Below are experts of layer 4 (counted from 0) of a mixture-of-experts language model. Rows are named router (the router's row for the expert) and show model dimensions 0-255. Each number is 128 + 24 x the weight over its row's rms, rounded and kept within 0 to 255.
After each expert's rows: "comes after" lists some tokens at least twice as common just before its tokens as in all text. This comes from a sample of Wikipedia text that the model never trained on. Tokens count by the router's weight.

# expert 64
router [123 114 122 145 121  90 129 105  80 158 168 138 125 147 168 150 129 167 135  90 121 177 133 155 154 152 126 149 139 123 138 158 163 145 104  89 146 104 149 136 117 154 115 154  91 141 117 107 161 138 190 125  92 135 114 175 142 103 167 154 130 136  97 134 135 117  96 111 121 129 146 131 106 134 161  95  71 100 139 146 188 112 123 154 138  89 151 103 100 134 162 143 130 151 167 164 143 105 104 122  73 136 139 131 101 112 107 157 104 116 124 161 139 124 132 153  84 101 105 148 130 115 138 130 108 133 102 138 165  94 139 129 159 164 137 125 126 106 106  84 137 103 136 170  85 109 110 117 129 107 127  98 141 134 145 130 128 166  90 146 148  77  93 138  92 126 114 103 134 119  83 134 114 153 104 162 134 131  99 142 105 163 156 163 114 116 167 129 102 118 132 130  95 131 159 132 113 124 152 168  98 113  74 104 104  95 113 111 156  91 108 112 139 117 124  97 116 141  99 145 133  92 152 154 107 128 142 103 153 124 175 134 118 151 122 110  96 123 102 159 112 120 107 139 149 155 153  99 161  99 111 137 146 134 137 137]
comes after: " 0", " 1", "  ", " 2", "%", "0"

# expert 102
router [120 112 136 145  86 122 151 136 110 143 143  95 119 146 141 136  94 161 131 131 149 118 160 166 168 124 117 133 156 120 117 126 121 140 171 121 126 142 182 171 117 168  99 148  86 145 100 110 126 131 160 173 117 102 101  95 161  98 116 130 119 145 121 145 120 128  97 138 101 120 155 121 118 150 146 122  98  93 128 118 125 156 109 167 102 118 127 114 120 171  73 158 147 122 133 133 158 108 161 145  86 111 170 166  89 112 119 146 106 130 101 149 133 141 172 185  94  96 160 167 130  93 137 148 111 134  91 133 121 126 134 125 117 166 122 121 122 107 137  95 138  92 138 128 127  84 169 104 114 100  73 164 148 133 152 135 171 127 101 113 170 120  93 107 178 178 128 144 119 151  70 149 121 137 138 166 173 111 111 125 145 122 101 135 172 149 145 108 126 116 108 150 112 134 150 106 117  89 143 158  97 114 105 107  87 131 100 150 142 102 131 131 137 123 129 113 176 109 103 149 128 112 148 119 119 100 119 131 154 150 114  86 118 146 106 119 108 144 140 162 123 124 114 123 148 135 133 114 104  82 173 104 104 159 110 149]
comes after: "  ", ")", " 0", " —", "0", "1"

# expert 5
router [ 79  93 121  96 140  98 140 111  90 151  94 106 108 139 170 103 149 164 126 116 117 127  98 139 136 128 110 108 113 152 124 166 185 148 146  92 121 159 107 141 100 173 140 144 109 108 139  96 161 109 129 119 121 111 141 168 156  98  93 142 148 160 152  97 160 111 137 122 118 132 112  99 105 134 177 112 116 126 162 152 180 124  92 131 112  93 146 124 147 136 112 162 109 129 137 120 165 123 109 151  90 108 130 107  89 113 118 176 137  98 139 149 145  91 129 177 102 156 121 149  96 108 151 111 118 145  90 123 140 100 134 152 111 147 184 122 138 102 141  96 126 132 154 118 127  93 111 133 133 150  72 105 143 107 160 160 118 135 117 131 151  99  84 119 111 137 133  97 117 116  80  99 172 100 140 154 118 116 127  92 126 127 104 139 131 125 179 118 112  85 112 102 134 148 135 104 123 144 144 148 144 117  79 107 121 150 112 142 111  98 143 117 173 107  87 120 144 101 118 176 141  95 157 131 155 130 141 135  97  87 160  78 122 101 166  96 152 106 126 156 121 147 129 136 133 111 150 144 172 112 149 139 131 121 124 121]
comes after: "  ", " 0", "%", " 1", "0", " 2"

# expert 38
router [ 94  81 120 148  90 110  95 108 126 124 130 127 162 148 133 129 119 164 129 136 140 135 133 141 139 122 134 156 148 144  86 161 165 133 178  97 164 109 123 181 108 164 128 130 105 160 142  91 148 128 171 121  97  92  79 180 157 104 124 119 106 108  85 152 146 131  93 140 126 102 106 121 143 142 157  85 127 112 124 146 116 116  95 151 133  69  99 166 153 149 128 124 137 105 172 149 168 109 123 121  97  65 168 123 124  96 109 176 138 108 107 149 104 176 122 130 104  99 122 109 110 158 161 120 129 117 132 137 142 106 151 115 155 136 117 133 148 148 156 100 136  77 158 109 106 114 120 125 106 145 110 173 146 134 164 128 104 102 114 157 133 118 100 135 118 115 123 115  83 100  88 155 133 129 165 147 156 152  93 100 116 135 106 101 106 135 104 123 134 156 116 138  89 122 132 134 124 109  94 134  85 118 112  87 102 119 108 155  99 125 148 130  94 121 154 115 155 129  91 169 135 147 155  98 141 111 121 147 170 112 120  87 102 109 113 126 159 117 112 133  99 127 125 108 134 100 164 148 119 136 158 124 132 168 116 156]
comes after: "  ", ")", " Clay", "%", " 0", " JPL"

# expert 112
router [133 112 106  88 117  86 138 115 117 149 108 170  87 147 141 164 114 114 144 151  94 138 110 160 155  86 171  83 172 147 143 139 185 164 131 116 128  83 112 158 124 154 177 166 126  87 115 101 131 117 101 143 142 145  95 156 152 127 131 121 125 147 165 158 141 113 138 154 135 120 144 165 138 156 118 121 114 143 147 107 162  96 130 112 191 118 123 168 136 132 126 142 125 117 114 160 125 152 129 119 104 136 176 111 121 163 111 145 127  72 155  88 122 138 113 131 133 127 148 102 131 120 136 164 129 102  82  88 141 128 150 167 115 126 141 132 134 125 169 112 106  81 148 168  95 145 112 130 112  97 112 172 126  84  98 143 117 116 130 159 107  92  94 149 108 109  91 103 116 157  67 128 148 114 128 115  92 120  95  90 116  95 106 166 132 163 107 131 132  91  91 103 118 113 134 142 136 133 129 122  94 122  93 108 104 115 116 119 129  92 103 146 130  94 147 123 136 130  93 140 116 117 115 157 151 103  92  95 155 118 149 149 117 122 153 101 138 127 130 120 128 146 124 137 147 145  87 136 180 130 133 139 124 174 141 102]
comes after: "/", " |", " km", " N", " L", "N"

# expert 224
router [ 96 136 112  93 132  93 132 132 109 100  79 110 108 151 120 132 131 144 121 151 141 185 123 143 159  96 141 133 156 102 156 111 136 106 165 126 152 110 139 187 107 133 122  99  98 168 157 126 133 125  95 105 119 137 109  95 156 151 137 114 140 168  88 126 146 147 115 169 144 133 106 116 119 137 152 109 146 136 172  96 106 110 124 164 164  94 110 157 129 105  91 113 109 133  85 115 140 142 118 130 123  95 158 141  98 164 153 149 161 102 165 142 146 114 125 123  89 127 140  88  93  91  68 132 126 130 135 128 133 103 117 115 121  92 154  87 156 118 165 131 147 116 164  93 138 132 135 146 103 111 121 123 131 122 140 162  88  96 125 144 150 122 117 120 140 163 110 129 148 132  87 126 137 132 141 166 111 147 202  86 134  77 151 134 110 127 156 121 154 143 134 112 131 133 163 148 117 111 134 155 107 102 117 152 157  97 138 153 105 156 108 129 121 157 172 104 102 142 123 139 183 103 135 103 173 101  99 136 134  98 135 105 153 129 139 139 156 135 110 150  86 134 180  91 127 124 113 125 131  82 106 111 105 148  79 128]
comes after: ",", " New", " San", " North", " York", "uke"

# expert 12
router [176 104 129 122 136 169 128 156 144 148 123 131 127 128 119 150 135 148 149 141 129 109 152 131 111 125 162 151 133 139 117  98  98 112 125 126 139 165 131 143  94 104 108 147 161 115  98 128 122 131 113 137 177 156 120 117 126 144 174 117  95 153 118 127 131 141 157 113 154 136 105  96 127  84 145 109 163 167 106 126  54  90 113 164  87  98 111 152 149 160 137 153  88 123 131 146 158 120 143 127 131 140 139  90 113 114 116 124 106 140  98 116 119  91 150 109 150 103 152 136  99 154 156 113 134 177 115 181 137 133  99 153 156  93 105 159 106  81 169  96  88 164 120 145 133 100 109 168 103 127 128  95 185 121 118 120 147 135 190 101 124 111 161 168 122 130 164  91 137 110 152 125 114 101  72 152 115  92 136 150 120 157 153 136 144  91 111 112 137 122 149 136 133 168 143 146 137 122 150 139 138 117 111 120 119  93 147 123 178 104 129 127  95 130 121 161 122  87  69 117 126 114 106 156 132 155 149 156 126 104 126 101  89 116 113 125 100 134 140 143  93  97 114 141 131 160 114  87  90 132 103 149 147 157 108 131]
comes after: " a", " an", " A", "A", " da", " g"

# expert 7
router [152 143 144 144 130 167 154 161 140 125 136 150 135  71 139 143 116 105 121 120 126 175 115  93  92 151 179 158 174 155 122  95 100 107 121 115 138 157 132 100 107 116 104 153 182 136 114 110 111 122 122 165 133 151 130 141  91 141 110 168  93 147 129  85  79 125 129 148 161 157 106 122 127 134 115 136 159 128 118 104 101 180 155 132 129 134 121 103 170 143  76 150 115 126 132 144 154 129 172 111 168 141 103 137 151 124 128 121  90 130 114 124 123 116 118 131 156  97 136  97  83 147 130 164 152 162 123 147 118 151 125 147  98 106 124 146 116  95 135 149  67 174 114 133 113  80 124 156 140 101 156 136 134  94 115 123 117 118 150  99 144 142 155 133 117 127 153 103 142 116 139 133 104 150  90 120 137 122 137 149 141 186 124 148 168 125 105 133 142  92 136 142 164 149 147  97 127 157 143 133 185  88 162 101 136 152 174 122 128 133 128 114 132 138  99 174 139  81 103 139  87 121 134 139 152 126 108 175 127 152 132 124 103  88  88 150 133 162 126 104 139 111  96 114 104 130 171 118  85 130 140 138 115 112  97 153]
comes after: " a", " an", " total", " A", " range", " number"

# expert 70
router [129 152 129 154  92  96 104 103 152 150  87 115 144 145 137  81 105 112 139 165 162 110 128 166 118 100 103 132  90  98 146 115 149 155 120 170 141 168 108 124 152 162 101 133 164 123 132 149 103 116 120 127 113  93 152 149  75 107 104 105 133 150 165 155 148  92 119 155 139  79 163 106 111 122 134 123 139  89 145 155 174 157 130 151 137 134 159 110 108 147 105 134 116 125 145 134 144 125 109 165 137 119 135 123 104 119 156 105 124 104 167 139 109 101 135 161 105 158 115 151 150  86 149 152 117 131  81 144 115 162 162 159 152 134 143 153 168 120 157 102 151  89 144 103 119 136 145 109 134  95 100 139 133 101 127 137  86 124 106 145 110 128  95 141 153 139 135 128 122 140  93 132 119 137 141 154 140 120 159 147 152  73 138 141 175 141 153  92 139  98  98 118 155 151 131 105 134 119 127  96 144 178 111 113 134 155  82 172 116 151 106 115  85 115  94 127  83 128 174 106 175 129 139 110 129 118  91 106 121 121 114 101 138 129 109  99 106  83 118 125 104 112  87 136 169  93 103 111 111 104 166 127 134 129 172 140]
comes after: "\n", "  ", "|", "-", " Silver", "\n "

# expert 186
router [ 87 145 118  95 139 116 112 123  99  96  80 107 143 142 133 128 135 147 124 163 117 134  95  76 146 164 134  88 179  88 119  93 129  95 152 157  99 105 156 139 103 130 124 124 124 158 144 114 142 147 134 161  78 157 148  96 148 165 189 116 138 125 138 128 119 112 104 143 137 112 150  99 124 135 124 154 100 173 140 111  73 128 149 137 121 127 131 133 122  87 130 113 160 134 104  67 156 137 166 153 116 126 160 149  87 155 108 137 133 104 110 121 148 103 155  96  87 121 172 130  98 120 116 138 165 137 157 122  98 123 108 132 169 115 167 109 157 127 117 152 117  88  73  84 138 103 123 140 127 157 124 119 132 122 143 140  79 114 130 106 102 103 160 131 139 150 108 120  82 132 137  95 117 155 126 145 123 145 143 142 146 116 172 129 122 154 151 112 106 117 111 135 177 137 166 187 160 144 130 175  90 141 114 164 131 103 112 117 105 166 120  99 105 137 111 120 155 137 119 138 158 147 186 129 128 130  96 146 122 122 117 123 150 142 115 123 145 106 125 115 127  83 177 123 128 117 160 125 119 135  91  95 126 155 106 118]
comes after: " New", ",", " in", " South", " of", " United"

# expert 15
router [161 127 145 125 121  97 117 107 151 112  83 145 120 141 134 108 129 154 140 148  86 133 100 143 155 124 103 137 112 108 123 129 172 124 111 131 155 171  88 131 133 141 146 133 151 129 135 153 119 143 135  90 104 117 155 159 113 101 158 103 140 112 143 170 150  87  99 145 116  58 118  99 116 148 108  96 112 118 119 143 161 173  93 138 109 126 155 140 104 130 122 155 100 144 144 161 120 105 117 166 122 119 130  96  92 113 160 151 106 118 136 124 119 137 127 177  89 131  69 109 149 126 146 120  90 115  93 108 137 112 112 171 157 110 171 132 138 160 168 107 154  92 157 130  89 140 151 121 129  89 107 101 133 124 113 157 125 136  96 156  98 149  84 125 127 150 145 136 117 146  93 158 144 106 142 137 119 162 151 161 165  70 128 144 132 115  98  99  88 119 119 100  99 158 137 141 158 123 125  98 142 128 143 116 131 145 113 119 145 151 126  96 109  89 112 127  86 115 175 153 175 148 199 104 131 134 120  85 145 143 149 142 103 102  91 127 153 136 115 128 108 157 110 150 135 124 128 127 116  97 149 139 140  83 174 100]
comes after: "\n", "\n ", "\n   ", " Nominated", " 9", " won"

# expert 111
router [166 136 130 138 126 152 154 139 150 151  86 159 124 144 101 171 129 163 137 120 143 148 133 108 104 105  91 136 132 149 133 101 123 106 125  98 130 117  99 119 118 134 129 123  97 141 128 131 117  81 107 111 184 157 154 119 165 118 128 103 136 143 136 165 111 161 136 117 144  95 100 164 133 107 108 119 118 101 130  99  90 113 121 134  78 153 124 129 176 151 111 137  75 122 135 119 164  98 156 118 126 134 106 147 141 145 123  97 168 141 117 126 147 118 175 120  88 137 117 152 110 152 143 140 129 136 127 135 111  91  89 131 108 111 111 138 113 137 112 143  95 175  79 139 102 109  99 178 118  87 150 107 118 143 125 106 145 116 165 130 105 114 166 130 152  65 151 123 145 135 124 132  85 111  78 142 117 102  73 183 129 147 112 139  98 114 119 168 149 116 114 149 103 142 104 127 117 172 111 106 163 128 168 123 104  88 159 130 139  74 102 108 154 163 166 128 161 137 130 159 116 129 101 173 115 107 147 151 113 129 141 142  94 119 145 131 144 185 119 127 119  72  93 133 132 103 109 135  94 135 115 146 155  96 114 126]
comes after: " a", " first", " this", " h", " an", " each"